From a checkpoint of a small mixture-of-experts model trained on Wikipedia.
Size: 12 layers, width 320, 45.5M parameters.
Experts: 12 experts in each of 6 layers, 288 SwiGLU neurons an expert, 1 pick a token, a softmax router, a shared expert of 256 neurons.
Training: a variant of Adam for the experts, 4279 steps.
Below are experts of layer 4 (counted from 0) of a mixture-of-experts language model. Rows are named router (the router's row for the expert), gate (a neuron's input weights, with its number), up (a neuron's input weights, with its number) and show model dimensions 80-159. Each number is 500 + 25 x the weight over its row's rms, rounded and kept within 0 to 999. Numbers have three digits each.
After each expert's rows: "comes after" lists some tokens at least twice as common just before its tokens as in all text. This comes from a sample of Wikipedia text that the model never trained on. Tokens count by the router's weight.

# expert 1
router:517523496535500465463462460517463504512475537520458493515529460492470488521490481514524470529537517524501493505498488518492465514480459485466512521486471472457484487469474502472527540453502492495529481482463507503526511513480526540496501489
gate0:510492487518467472542527506472482505493471490522497515454501464512483481467459534519478519452511464510477487513512425498541454516510502484472515494497487513489505499517480526470480503483526477522506464462436520497470556510461567515484538509
up0:499502471490487533515477514529540486474449502484521520474475501510540517479482504489515453528551505524530479521518516465464540512441537482500498541442513464453517535525485475534532492498489513514502470484508498503478527465514479472518518513
gate1:489473504510515485522536551528528500494551489500452482483498496486489479480486513487488522496439527506466504496490497524507498522534480484527512473515479444499504466476472494459547552505526535470492506485475502447470521466515484496494495505
up1:504513479508490493530476535468517474544520458467464535481523465518487480484490466511500489505468464559489509523498506503475497471523470512503519468454528522492472510537513474453466470500470493540503488505473534515501478494538480502490521482
gate2:478518551524531525493497502528495506504501518515530517470473528542482466526484490462504471544492533486534448446532519503489465492530497483484538521507481497515479507483458503511543544497515485483538466467480457514512500494470472490476457493
up2:456521441482513516444511503478516475509491503540510475516483485472509494502493457493492487478498494560511487496529520489499531503500518509495469475507490500577478536474533541521523539476468481500501524527506512497507489461482516474501505537
gate3:512474510469499499532494495510479497508453517489467539466519487498571487510527523495502465476469456484521524491534486499527502531490510496489480513507458547481521495517497496488458486480480475506525534471472510525493535490500531529479472544
up3:535511545483512444493494512541489513534477480512464478491481471511518472534517462471490479506528489503533504501491515547515494496465492496499522494530474510501490507517483441445483502516498485510492453496448530516498494504530455495557488490
gate4:510489506503503507487473528532479532530487517536496471512511497470485505512463483528468500503473538484474479522572470524522496514488488519489485468474465528476480478484503466496479489503508495514525499503494470470501518488489492489497480519
up4:503484477504480488496511502499517489540470471509514540471500482522500489518530483483492496480516519477467527531483539504496519526516473494481491548487534499504506503524539488474515511548462482482524530503479533485519504469484539482514494562
gate5:547478520469525508476449531504500468498527505512500489529522533496524521520475519569493487546485503548453499536511464505475512531518504533449492520468468517492471498549530481516479482485506483490505501506459491527487500514487459527468539500
up5:506522490491505521482484543513464469512504504540510466490526468502503468513494523452467495449506522472489447525523502476519500491466566509523449505483474499484516494473463537515529501456444496435474496477500457496516540486486521499535489502
gate6:523514434501494510491468433528530468462476473472501476495525485532472522477524491489476565471538485528506477494480474533513499486514492528530489551508464497517507460508508502434485532479512512473516569474497513518506549471484465507487567522
up6:502538473476480449483512483523468488500491503482516497470495487486444442505526514505480527459501509524494469525501518493482513455472495487520471504508446517533519499495449498446536521483472505504499468513493483515498490480527469506491510476
gate7:475457498470513485486505494520513503513469508524490515515512516506473494495474485556466459527488449539517534531510485486504458497452468465526518453482502517542499496480496487515511460535517510473508467531516490511535501500476511501512538488
up7:515494512507519442517475509461493496519466531517535533493540497453484510493477489542495503454514498466530495500498480468534495516500513480498486509462535536532490446519530531507534480496490457477499529501508545505475511526502505496491551492
gate8:463513494507520485472514452520500491495535523492477447535535468493511511520501494462539483494459538528465477486494543491480507519501483490454518458497483446496487475444493545470498566483511468495466490529512502479520497506522496500513525500
up8:506500470521482511557545493556512527536572514505533491477501512479490510492508520499497479516496564506484513499516485484520464507473525501507480487477507505454507549471464485477508539511479529480491492523546504505499532504538484568497502532
gate9:558511526525490475505463525502507521527487557505494535485464486492476512492520474488532503496521517530503533500536507481524484489446436519483478496487484504462450450538491526445503489479514510519519522490496484502516553520494509506510510477
up9:498492475495479507482502516486513516498467460526520497482520500536477473522499465542497487511507450540472500502498506518494479514518528473523466527475505495511524487484427447513524499530489503527481474470507528475517508461492470535470479478
gate10:470491511486495464494490493482485475478474489480501513519473505466506515459522527529505521492501462506483547500467484504555500460483505503532467475465486504482523477484494487494480500473524466514511493500497502541495544500489546561546513495
up10:478481486460549525463476491520441481503504487499495491465463542501463448526564509457492449490497477471508458555487548497499500508550487533499460493506468499508513521546488515531499526509472530535468533519480534501484482458492457495469501497
gate11:479482476501528489499486486529533468511517514494496462468502541509515533479511513524495506530532471559493515530523462466505501539490460521483521501477481511484550514526479517474516466456505503521497510531503509508469511498515544513512513467
up11:471496491470483482520485477507485470463476546544502514527502480484532522498467519497502483485527512443542491519455536513513537543492484478508456504485484490531490512502507512499541545485507517498496532525456541449471504538489513493474543545
gate12:461464502484498519513476480524529485485512501521439530479496480518496559517476503536536460493474517516548524489530520508480502504492493482466554525515547485492475509516470484516492498511513517514539507513505499498487487468514458466534472482
up12:516538483533484480511490484493532517495479519497527469525466487532453519511496486457481515503515521480508553463483459483489467476493515543554489523495522502489516528450498474509525546507512485519502550511470513498494541491521510532462478481
comes after: "1", " ", "2", "|", " (", " In"

# expert 2
router:516534499512451491491458498552432481516494535525509464505461460486498495537476453501535490518521533517542472512500484539465474525475474478465483504467464487488493476489481499466525529523503456468511510502477494498535519473456501535517509498
gate0:498513474520447488511538500473499529455501477518538533488514490523507505465467511500460521454527475502495538481480439481524476517497479497481515498483535491488510509524473500481475503497514484532530482455457490522502526489495559550491506489
up0:478489469489514521515470508565531493500449505477511518478476507495516512457486490497521473514507500521516496518501502481435526489468542531489485519449506503474511523515501509538546492475460491525494473489492494497446491460500476471496515523
gate1:482483498516486483539520552511552508489545503490450479531499502476489512481492486483462516496448541479474540490470467519508463509512444478537520490497489448481520461470495480456548538504534537474508486494492502474482539457509487506510458517
up1:490506484488482484514496496463554499551520475487454517473513470521496510498516494505493487496517457559486496486474524492466503500540447498513542451485506515514472510523522470435481475468483497508502508501477544530524500519500482498511564468
gate2:470523533518517503491498495510452501518515520529548489473490551537462506516518476485511466486469512471539458473494525519518486492528493479476497503515470496510479496483483517525505545473489506487499493489495469529503476464446473502492460488
up2:464502466520502494462491487491530486507475491481485520479464476451539475527470478503496464496496488568510480482525537488471509519503503532532487500485500530537482494502506530511530547483479493532511525531462547516492533489481547445467524545
gate3:469488491465481527548493501491474493509459525504454497494505492495576488531513501520507468512487470506499546498535500510529498534495507533485449523478435543490525495493502494472468471499482488515503502462481527525500514484491526517471501522
up3:531526526448470490500500534545491518501447467510442455474467476521531543520477483454501499519504509525501487503492542522509498496491489504506529533501464490480495508477481450467503505534474525486500423506475535508505491507532464475537495491
gate4:521521508499522489482478518534419512533494519534520493505478490480507516514466500540478523492486525497473485532550473504526485519482474491497469483482468515496473475485499493513500491473513495521533490489489489460496503473491483488497470531
up4:512468502491475520526545491522560512538462481503488565478504498532521512499515476504458481493514485482481482505487522516506531501510473512484477546504551487483540487512529460471509545543495484485514545479480540512513534497474531488519510502
gate5:516507519492524461496467492496495482479511495549512504534528527517521526516497505516513480538502496525484495534478465494454529493482543541463497496468503521468523492552510477503521512496519486478473505505481527507500528522503449496476536522
up5:531523564511543541470462506515481467508507511541536497500526471494511495516527502439491452501518482494499461525541497485507492489484532505525457521465489471483497475525478524524504530462465481484474526488483479502510520494492542514539493505
gate6:482510487514484491500480488516532483464469455463490509496524464487518506518541541494495525481530504515550464505492467523517503494512487495521445531493501532540524476516534527473478526471480510449496536453461518512499529510475505499492569517
up6:473497491485459459464514467512466484499499504468483506518502475483470465506503477490495522447500535500494477553462516513472498501472493498525476493481467525539520553508521507461518504494476520502470486525488491530504481463528481482496529477
gate7:488481488475473483506513524518519518488496528512522488544511540528487500474506485530486487516497482518489545542490470476500467526464498457507516468505523503533492498516481491513507489492531523464508475526545491521541493523493503518519534512
up7:494475513515521466474487532447485489515482517512512556505507475480481540502466486513474479480532493477530519498515465485538487520505486479477500531474538526525494482521519531502520467496499468519470515494517526470490498529486491497496536521
gate8:461487518507527503489515472518476469515539516506509439513556460507502514494483486477529511488496524531482472490497538494447511519492494489445519455501488466482498485424494528468517526496506477495483516544522505471543497526515493539493504481
up8:495501469535499521541533504529484511534542509471514510458501505482469516499502513470490461507492556525473534523543475485533504526482553508508475510458530485458539532466459492470505520500466512512493522504521526531477539501491499539494483522
gate9:549515538525485474497474526467514524519473537500509513490447515492478537511515491471530517492514517537525507479541511482528481483477445505489481487490497488481453474529490539465520513454517507510492524484515494486495494538497510504492497490
up9:509497446483491534482512519512512537517506461539499515475510497546481480509484474515502450523495475530462504532494509510501472495511492461519443492472506470534470473458473469483499456561488510525481487468490516484509493447462468537452493446
gate10:491481506487509475540504495470498493494482478487502491513486510505516520492520547554487513507470453519498552479511452523541479469516535504522453470485501503462519458494487499504446497497506457491487503493472504542476529504496532524485517469
up10:496501461485523533446493481520459518515509483511507519489480523502463443534556510466473497488493495496506478561514569483493484499548482513484471487500480474505501517552469506523485517516455513553468533516512505490480461471500472499505500484
gate11:495490503508538491495484489529527474501513517514489466482506547547498544480511523510500517550530479537490501523499426450476504529526507502483531504480481515484555532518484527487542468495534520496501509513490486511475502526510534527494515460
up11:480481487495474486519459457504490504461503551517495500538511486505516500507447479468510493493544494457542473505504548516530503499490485481503493490485517492500456500499504511490490544514523534525513534532476548445488502501509499495443537545
gate12:472486521481489506482491485538520470481523489537442534496515468509487545559477499531543478525457482527563511521540512498478507495483495481489528492503510493495510516524483473506520499498496502464521483524526504509489494469510480487539488474
up12:528516480517490480451509468496518500524480510497552446509462475524466507497498486496496502463508512491489506480476483490477467507500527528535492499477492514503504531476528473497529541520515521515532559507445484514503508515562492503469498491
comes after: "\n", "-", ")", " United", " /", " information"

# expert 3
router:461514501522493486464497475522481489490474501533512482526534512425465490514484469505493491465508488535490498503499480511509428507503470470484470484500468496496459456482475513498531531469521469464499491452472494489521505472471506503521542456
gate0:521525489518424487490521500486513519492487502530518543487490462523506493478472503494492494455525457512496492497514426494511463531509491489473513529478516481483518483507488502479490519489535472537499483461465519499463543464489542533466513485
up0:484475455510493513517490531530529493517493490490523507477474515514529527513481503487539466507517508525546484542520515485481525490445528514493526534454498488484485523538474478485545485483467492523525468490467488502460498484497471505539503513
gate1:505499526553513469530525508542549510510527498486471504509480484486480512487497492478483499495431523468477530504497490529491469534526442472537509491502479435461487469478512475455529541517517561475524484486467501478476540493513485492519472502
up1:479508471501503483548497502505535494539535459449480528472495448525474486469510500491507484481515471538471515493484536517483502529516468506483546482472512517508477519534518469441490480485497493518505512467480496518521484493506468526515524488
gate2:462530526516525510516503477488475480477489533503553507494508517538484484540501501478490487524506514476516470469543508501496514458519502466495516539489481519516456493464427512506530517475494488461534471457470465517502478515512490493515473540
up2:470563459516536485466522480500528485525488495508488470525489492465510486517480466504488464485523495535504486504534545465476530509540510508525460485521484491568521538481540514526532547448484511523483530529462520515502508459464515474499500532
gate3:452499478470492529550478511514444500520455506481474519485512496475555480520541479513506452482491455496542502498535501514505525541473501514485452511485428543481493477515535506489480511474495479522511550466461487544518519502501511514477489521
up3:526533545462495477522478499533477524516465468484472485491480459490520512518522474467498486514493517525519485514496530556528532501492502522526515514509475507495481508524484446465522479484473506487494470511474537506497500497531468487503480526
gate4:505514502505518539498488515535466547516463517522528503467489469472504545524474505524483505492478530462484491497542470500531470489492490533502492465492499509485484505527521481470470493496506510539525500496454509497485515505494481492474466503
up4:535454514493476498497547513484528493530464466513513534460492502524511492511532520537492486480502498508464528504496547470530543539492478499482477513497538515467501495522535456489494543542473461498507520495482527529496499481498522478511508546
gate5:536528501463514491484447520500474476468522492502497469528516533511519503540473505530493483497504509536484487547500466517474518508510535548465486502461494537489518483559528515481493506472527502487528518530466500520505506504489469526444507536
up5:493511548509511527497463518537469448510510496531548479504496455472503509513504496460478483491520492493491491507512501488523513507483518520530455491490457463501503483506467534498523502439472480444457509472476478531533530492480531518530449482
gate6:488501492493509482511505452525505455477468456469484509509543501513529497497521521525470527455517486550494482516488472526494481487551475525514478519484504523536505470528530517478479508464505488472528537466465531505499554525468464477496559544
up6:461511466482484450446505460550476522512504503468514519477491499497469465519504523517483542485482518543516486515485517489493521470477470486528459505488450505506532508489480501457513527482455556499451483520463482521518509445512500491512520463
gate7:491489499490495471485525515519537508488472511522515528535518519534455522472460470525485490494517470530516518541515486480488441490486488484523527471516499497533468483490486483489500483515535548468527464512541483516543499495499517525521524505
up7:489481503493543479525489519482483501506475524498512544510525478459479511492516497512490465493537480505519498490498484472530488508460496488485515513483517535534481477536518523509539483509507484490485547486535520487470500516493505503473495518
gate8:441497494522510524461491471532476464510534510528506498491543475540483512509506480453543492522475542522511498475486547516493500526516497520442527462488504440518469503476538558496479527461549471500466546526518499477531490524514504524493495504
up8:522507479520503539537554479515491501517556510482525501495499502483514532489494514494497473500502542483494495510531468492523489515478540509508485508502513499461515544463440466485528529520480535497492509522506495532486546511492473538514494493
gate9:524529549522523476505460510481509490507497544495523501511455457487469488466505510506514481498527539517518549510521500477535467482472466517471493488465492490492464456546493536485515495456517494535483505499501507498491534518486513486483497492
up9:506465464506477496468509541511496533472463460524515502467517496506509524472492462538500463497475462542484487507493518541467456512507517473535467492470474507520468513470447483505485478534481496539493486491499520515520480460465469522467512467
gate10:513471523493523459514499478490500504481478495492519508502486507488513506475527517534493518488471493510475538501476448513552500477482539528530474458476474528448550507466463492487483507482496487514487478501485522551488572488473526535537525496
up10:518474481472548521452518511528481505491509508512499494491503527484463439525551500454477480498486478469497483537494566486467477492540474540494477502514458514499531491538459509511495504508461517524469491510523543481502469469479478508498502500
gate11:476469484507502485488479497533532468525506501493499448470483538534497538487515506492490495531517466548504535518522470464497516547526487497494520539484470525490536522537470525484495446492522523519514501506513509511481528511538522509484523489
up11:485511501495475485499485475520499480465458525508523491509511523508511536498468504489501490488531507458542519502475498505506508540505496494501491482481505448510466501483528515495502562527531559508470515527468526458500490492521521511448528516
gate12:471484490492473480495452480511517493485512496530457503500517463495497573540474465529532483484477480504553505549496502532490495498462521475500550546516530500456498516521517476523527490497487533495526506482503504500475478479534415456525488483
up12:542517523527512491510520486507525513519476532489529485507453489527470475466509513462509491487514555500525522437493478474497463518525530526529481475480515469519522516437438474523481531512525480512498525527460543509499522522523512542489495495
comes after: " (", ",", " \"", "-", "–", "/"

# expert 0
router:484522497539477486477482471509500498513457550521468475520478491477468499548495502518512499528538532551506462484514500507504451485499480453508497526481488488465476471488466505474509527497505496505537516455463531503545502501500522512519511472
gate0:492498501561439483539532501510503527477499493504529519506508477531518490474491517507474524443505488505493507479508428497526461537490487467466510518496509486487505488512490520480485516510522463523516470446449518498486540494490541539505521475
up0:512485463494459530494488528527552509487469518530499512499454541527564519487468461502515485512514503520523500519497531517461508500460499501493548538469521486476498531514475471521506485476483498509528486494495483488476491455508484490514495508
gate1:491493496551506513530524525527534526492533517467456488495458494495487501502487517491513512517450532492499512459482469504484471530494473486532508506507471450494537469462508493442572549522521528472498518492479489479469538454513491497515483493
up1:478498493490471492538499522451542476547509481446465522491516478514499482459508492525503497475504480535481509508470539495478488481526455502504524487475522537523467520512519489467475494509456509550483492507507488506506479516524497496498537480
gate2:499523543504512508493509489501486513499507535539543518458482492520494486540493486506495479512506527488539469477500496521482458506503500499475498526490464494509477497489448511528570549473496507488512469493519514539497491488491471518483471493
up2:477522463484528490443499491474525475509444499507483482500512507473503507517504471507486462482519483547522464499501514465500509502516511505530449467527505504565485526489505536512526533468479500522489498525487539501495508479460533474471480543
gate3:478468520485482492525492503480483488503470508483477534494485472503574494518544510528512440520467460521537544501555473500505503536478520492484461503497466558497543485520509511459468504498510487499527545474483507526511539483465524517492511518
up3:523501549450467478485514511526474483517498457486478492487488483512544516485514468504490498511514525532499471493479560540504515497508499502478487516507491506516500486533520439475507489502491505486495446489462568509483455523517437439514470490
gate4:498492514478518483480462520526451530515486494540498476496477535476503510504446495533452503509478532493474491532545488518502477506471477516511478493484482500496473478486508482518478488492504510526552472504480497477485518478479482505500466515
up4:527487484511458532473530526502523467540488499497523531479504474521501477517521476491490513481520507490445503502511503475495559505518459512463470545506522492486539476517524478459519534547463461462523532495472489501505498485473510486522494529
gate5:531510497470535514488445513492479458493501500519501474527525534493502533513492528520503500510497505527457485542504461503468537512500515576463503515466508533482501493565530503495500539486530463496507487500469497521492524483455465521453511543
up5:505496538525508524456485497527481493490508490519504471501507469506532506512470502463505482477503478513474474491518526481516492493469563520527478501490462461493487481506473513523477526468489492446463531487472466519507524492486540502523472481
gate6:492499484504474484510503435514531465490465468469519502492533478496506494505536502508501533482541485520515494483464484506467484491508448523512444544481495532528520457504523501475484498477470505470502538475492489522483526513473475475484583536
up6:472534465493469462453516459539481520498483521468538513471491490491454440528513509501487539469515506515508471496488518492487478464491454486531485502498471531518511516487505515460516527507473532514492478509494462531504490517535472467493524495
gate7:487482502475505471499511516500524519486496524501503525542501533517457510475499480534462490511503469514527549499504479482520482492483484461529529472525522519524480514511509492514500464501504548468499459508525483506549510500493477517523557486
up7:515493497531548444498502518467480498494481513511522559520533448436495513482474507497483466498506494503529496481504468494522500519494515482500477524487534524520488463524493521524520512509506482497457513498522497470449511535469493482481506502
gate8:483477503505533502483522442533515472503547519508493499508546482500529499477526502469507522494485521525492486462495538470485509504503512498435524463513474425486481476454498530509518555517508482536470506507483495493540487519494512511512545468
up8:520508503513540545550515451534481504534565493498554508471518483461506512466529528493513482495476538499468510498564466483498488508508558520498481470480512451470502525482470490499522537513489501531478508502518486515494533508491467540498494498
gate9:515499525544515475489449527511521531529456523500508516507473474492488510494505498477548500503516533526508544502555505493523502504462460526471471506468509500453450494531485529476492499487503498534525544488520477477506513521492529518485496497
up9:532480475480479497476521508487506509473509460541502514481525499537470501502479454545504466504456464543475475493491504516485486509525529470520459510478499475543499473479451491471481481525503500520479474462496519498526495472482454508480507453
gate10:485480523502514468504517485485509476496462478508505515489469506483514502501537515551514494482488461491487539513493465530549487457490501497500479495469495534463503462459496480460499492468484482495514483513489511531482532507479552546534555484
up10:499492480469534540481509486524472489500517529510504510491475536487458450504528501455450478527522495490526490523490553497500493491526461528499466489520457496502536523541472491523510490509454499553450521479489502493484462458494455516488481467
gate11:486473478502525504512495457542543474513522514504496462455501540519502556483516526514484497522517465537491535506515449472494481539504484521470518508502468521487514508526508534461506463467532498502513518518499491514487508520532536521482545476
up11:500509518514464488500486477517492504466507539509544464523502476512535514518442509465495481475528528446529487487446545507483507529506459458489493478487510477508460512493512520509501550493505515508497559502445527498493506489491526490467521494
gate12:475483522484502496502477467514519463494521521541448533484535462520504537531473496540533487493486491528544490520543501484488505495479512462493543518511546496478462491520520468521500494517488530519522507513500493482505483477518476467529481468
up12:505516489526502486499518505482521511491486507508562447493479453539479515500497491448490525482512542509490532470497470477516473465479508530520465500488512512508521503453502492539538550482498497495495520519502521507479528505532501542477504487
comes after: "0", "9", "8", " RC", " fl", " life"

# expert 8
router:528504491515471478463497497545494494567475549518479456500490467492482505523469498527536452527505539487493479504497494528523456540472475471510510489482496471469495510480493474483504554498510492479515516508467490502503499488461514522525502480
gate0:523511490522447479521514510478514508487483493526498506494516473528512493464461518469474509477522483502489488474499428492536481528488486490479518515491528499478543499496479505464492504517518480518518468448446512493484563455492541525490512469
up0:498497478477510541517456497520531472516470500481507517475472504505516520492490482496508449527524490537535485507508507503438529503472518536506499556464505502473515508511509476537532483478482515530497468485498512517480501477500464468521543527
gate1:483494510529481487542536545543522491499549516486464496493503496505490507478475511485485521498451512472496494486510488521497453523483476473532519501519497449499508469450496491431530536531540523457535513492469473494494532479506488499503479534
up1:499496463495477531503470501475540464546507473445457536456509476490491469494523481505518495492490475542479526516481520477472489498532491513506536481499522504523515528525534477462489466493479523531488480514515519503510482523509484501517551473
gate2:476520539516505524536506492526496490490487504497526502457497516491478463561463481466523498507490506491528479485521546501485484469545500533506486515493481482521460481481448521504521511477489485484529488478483459544497476476526485486464464519
up2:429515490521519506459488500476491494498481495523485503526494486511540481535498470522499466496491490530496483504542506466478522513493483484522473486514521512553514544493520518500532547454487494527490532513493495499501479474479546478500508522
gate3:451445474456484524534496530480479497531441513491472496515506503503544492499533493519511460495466461518540510492529498466534515542465506492483445510513478552482532487510515519486466508490498496511509525470481525522499517486453529506475477505
up3:533498544474505477476507531537476532513488448511486491480484461502531503527502471503466489519527497539513504508462524539499527485502497508489513516508474518516485501505506453464503541510462509519500487512459530519524506506542463470522462501
gate4:518490516498511512527459536529461549479494498541535487487519490473508509512493499547468497506495562484503496519535471526511489471474460508498501481488474526478472480492501471489497494458489496533505464496493508479483548475514493487490479527
up4:508473487494481506506525477505546477530466480508479537456491457531538531516539472518484469499504501479482486512485524466487542526534483505486483545513508489489524472529525462510497525565483491488515512499480520491498478512471520486540481539
gate5:564505506475515491498470531484480462495531509533502486521504523488517509525472514534483495498499494557465492517499455472450519520496518518468473493460453545480469506547536502467487502476510496465496507515482511536515534528473447481456537526
up5:509506511506477511444497523502465489501528493516521461504513483495495496503503489457470498466538506499468487556532491501512472497464518526533449494493503504479517497509479522538477493462474518444524525470485466490516519468508520527527481479
gate6:504487463489491503484494472508539472479453451494487490506533486519506510498499539502500535466544508543505490515493467529497495488541482500513487570500484512514493472531528514466483529492490503473520534475503507519467519506478510482489549519
up6:487527501484477463450523470536473516490497516495508532528483510513479472506508516523497520491477541516505474501469486490463498491511457477507483504507474558531548535480514509477514494525500521492477488514469504504510472467526489463508550489
gate7:514460495478517469487530510503500511454477528538498487531482538523480506491479501546475484546498495528496537545538462471521480493441467471508519466507524514523500499501494490518490471511521558481502478501528493505535505530489516512502543497
up7:507497525510529464496476514462500481513468504495495523514517461443486509476487503507503458490518480492543476495507458497550503510483516490490509528480532533522484475498514536519545475475499470469462525489530535495494498524501489509502518498
gate8:444491482495533499466495456513495484531538516498486447526530487518495528516488514485511503499456539508481481466490521507465490530497495492421525496501464456489505493476498526498513565492527476489493493550494486467540471537507483534496522487
up8:480507500510501517554502494528477514543568500507537505466506526476497503500499503491484513488502528503504527501512446510500475520520547512512467488466511480481531541454462463499513539531512487474511505509508520530497543494490464550494514499
gate9:518510532539536496540469505492495515537479535521520529487501467475475503461529499487494503493529497525506510502543527491495473482456469508471467516490488523430472459546490518457530520481500512529512526480507495531488505519483508516465501457
up9:526450463493481492475508538504504513479495444555521503478520517531500484517483462526496482522465445544462483508502518510506483512527522485549465496485486477518499472490454477498467463512469491502489482484485515486521493464499473512462483459
gate10:495470519507528486511500477483506473480475498500527492544492505491518524477505522550522532498498479526483533480499468538571538492484492496515468511480511518425535467466452489454493506491497520503474484507481508537481548480489534542525507478
up10:497497496471530543451496486522472488497480541508500521482481531507443458533537507455467477529509474468516482543494555493476492482531452522492479532499449512526492501531485494487521529502476503530476516492487527508492479472493461496487507476
gate11:500501496523528488492492499536537486506517496496484482462505561524508540500502533537506487530496454540506545494538460424493502529489464497491526499498481523458522515534475509477504459488520479512488513543492509489468500509545530508489508472
up11:474467492481454467516474463532489521483483536521502490531492501488541506524433499484487488499548508455524471530496511526499491534479500480491460503465499515540464516495499514505492547529497521527489511507477541463483474492497527495449499524
gate12:468464491491501519483486485511509487476516493570459511476498496516497547545440493544564461500470507527533508500520509507488508505473476439495530551505519510489467493541508464486494513507538516507509488500515489491515471480504475461544471453
up12:513509497553504442466528502497527522511499525498591491523480492513519495520481500488536489489502536501525511477470470478504479512499482521547501483496515505471496504453480495526524547514490486535479520491453509484485528468517502533500497487
comes after: "==", "\n", "|", "===", " ==", "'"

# expert 11
router:512498488562500470486482468521486503511504550533491497511498472487508502528486491494548460520529526533486495474506471475489478554470498504459506461453454464462472492475480504488518527507484495516509512473459525517526489445483529545521526477
gate0:515499492513428491519522502449502496466477488518514527474511475521513494463484510515480510493520474524488489474508427469505475515517490462484499503508493498477509510508466519488484500504536483528523460443435554489470542508467547505479524478
up0:471477459493497540516502521523553480462464515502521505466499497500550528477514485478527465514548480527521518518530515464444529520464514499499520526463511508469504515512463472543519478479463504525496468506468502504469496487510495458516510514
gate1:498488468534488478535524514523552531506530513489472497514480525489502530492469509481468511499461528482476525492496470537523445528488463488532512510502498449498498452476519508427560555502537518468525512484459471485463524461505486525489462496
up1:476515455491494524533472505471524490536526463462448561475520470509501484477512495505525487473514465545498512509475519500478512493517456510498510493470519531534496528559510475464492516477476477513475492506507510510511484508495498511502521471
gate2:468548553516511481505520497506503508488483520516533516466486522533510474525465463515524493493497504476529474470506538503465500471532505489488510509494467546518466501493459533515501509445468502471522493469487457538510484480477478488500456516
up2:458508458515498477462495490501489482500498508536476519482463491473498502519494475498500490486528479541527481498518518475487532516474518506534458485516490485518493518502522510510529547460490487522502506511492541513496521488481555516470501538
gate3:488467516462479518539496498495465518518479506481488519510496472483522491496538518504515467484470457507517538478523485499533513554480485499471463508487446564480498501523508518476467504485489489507499540455453506534502496450478507537510480522
up3:533530543451486453512483524546471517514458452505497496479502464529541484523498455496495471497494503521542496493505537533524528500477509524531509515475480524486490480537502478480487524501479518502476491509466524521501490498520449480544475513
gate4:514485526488521495505462502546462527506483523508530492478508467476491503501477525546462505508465542486479492524542462515515483513468480497496496462490469511479490487493513486494490493495493507530521491515488499468486521466482482487510477517
up4:514477480473491506495535496517527464522479470509512535471529507518505516499511485524501514482513523479432503534456570474480557509505475523462492526494501463498524491521546500479530542547488496472494550497486531517506496471457537508516482525
gate5:521499519474499476484474518498494485493509509533502505538481530515501529521495521553526496515490516517475471500473468513465524496514521542497477490463490511462496528536538503489494498481513471491492491503479515527504502510462465542457539531
up5:489514522518529534456476528521452475488493492525542485478523483499503501496501519470446462450513489503470486498510535476546488491454548510524476489492474486509506469496486539524503503464479501451533506461490468517517524499495520520528454461
gate6:503516449477494496502512470526505485459476449489479495509521462524510530501540518500491563494503496545509501497491464506508503500529500516506471535501459520559502490511521509468485505489483496458518531477465526503488542507483478461503607530
up6:505523508488463475485491459505444529480493498478522505490491482494452448551501533514511507476494537507495438503492503473458491472517465457506479502518462551507521517507504517470495520517494511494491478499494473515510487507513462481492507487
gate7:479454466490504493502505498515504520505483507519509494539474544526472500474490474568453490518503481514477551527519517477515468500471494477517530449515511510539502498491506475493466466486514531473514465514551509536529510506479494518516532497
up7:497477486500541453517476513463505484504459522518523547515514479465490550491494493508502476493526488486552497491521458493520507502492510477480486509485517513510493475523500508527534499480497482488480502489541530490462510531505513500494546501
gate8:453496471505526485485521451540492494502541521512508455508538466511503503497515511459534511489463506517453477481516530503483468513487496496443526468497457456504462491465495536478504545505518484493480528537466499452545485509509468503527532500
up8:521487525514497535506525500508488492549541472495549511460521517467517514500497517472521483483490517518484534505537473492525481524492535516527469463480502484506515533475440470516529510484466517493491521514517512527504550515511482557499490523
gate9:527489535533520489523468525484504502551510536505510514514469491498491517491475488470519494487501511539516547489526496496547478472453470528498469491488512497485455475553465536472507516491516499518506531472522487501495525524487532512483497461
up9:503484490483474497476505509503511501436479457521505510475540529536490481531491466527510481505479486533476492497479508534462499498505509474540490500475484506514500482486419476505493478527505525524463480465492532473538490477478463502460529474
gate10:475483519475521466475504520481494492473459481472503511482448507500509518474500528572477533484507442495491555481504481509539485476489514522537506483479483541466512492505449482490459491485475473485487496509484519555487554500491553548509504502
up10:501510477481540531469505496497478492512510516498503476546496520515461471526564537435506489503519506475498476531477548483487491487535500517466462489492480469528521536536490502508515483519472510500457507494494512491477462471498468504475502482
gate11:470474495517530483505476478535516462500503511487510472467479563527478521486503505536501506500517453540482539512494474473516488514511461506511523495472473515475533479522467563486514456482498488507526519538495544505494529509506528523517536492
up11:498484496491475487517469488501479468482502543537513503578489501509524497498476511463495490496551505431555478496487520528510512531498475456515490490499516490519466533495491491492527525502514517497483547501461522469470478505514522505438490560
gate12:476467521492518487486457482532490465509494502549474523474486471495458518539470488545507468494493475504535496516538528512490494484480510511497527522506537511475482495506515452483483507505535534491543487525505519499512500465524467458556469485
up12:494537505539482480484479500492522501503482523506540469546452481509493489515504504468512499467512520503508524472487478481477477519511479519546474472453501505507523513455475486508525529515497471502486531532479521488463541528535509526479488490
comes after: " the", " was", " The", "The", "3", " were"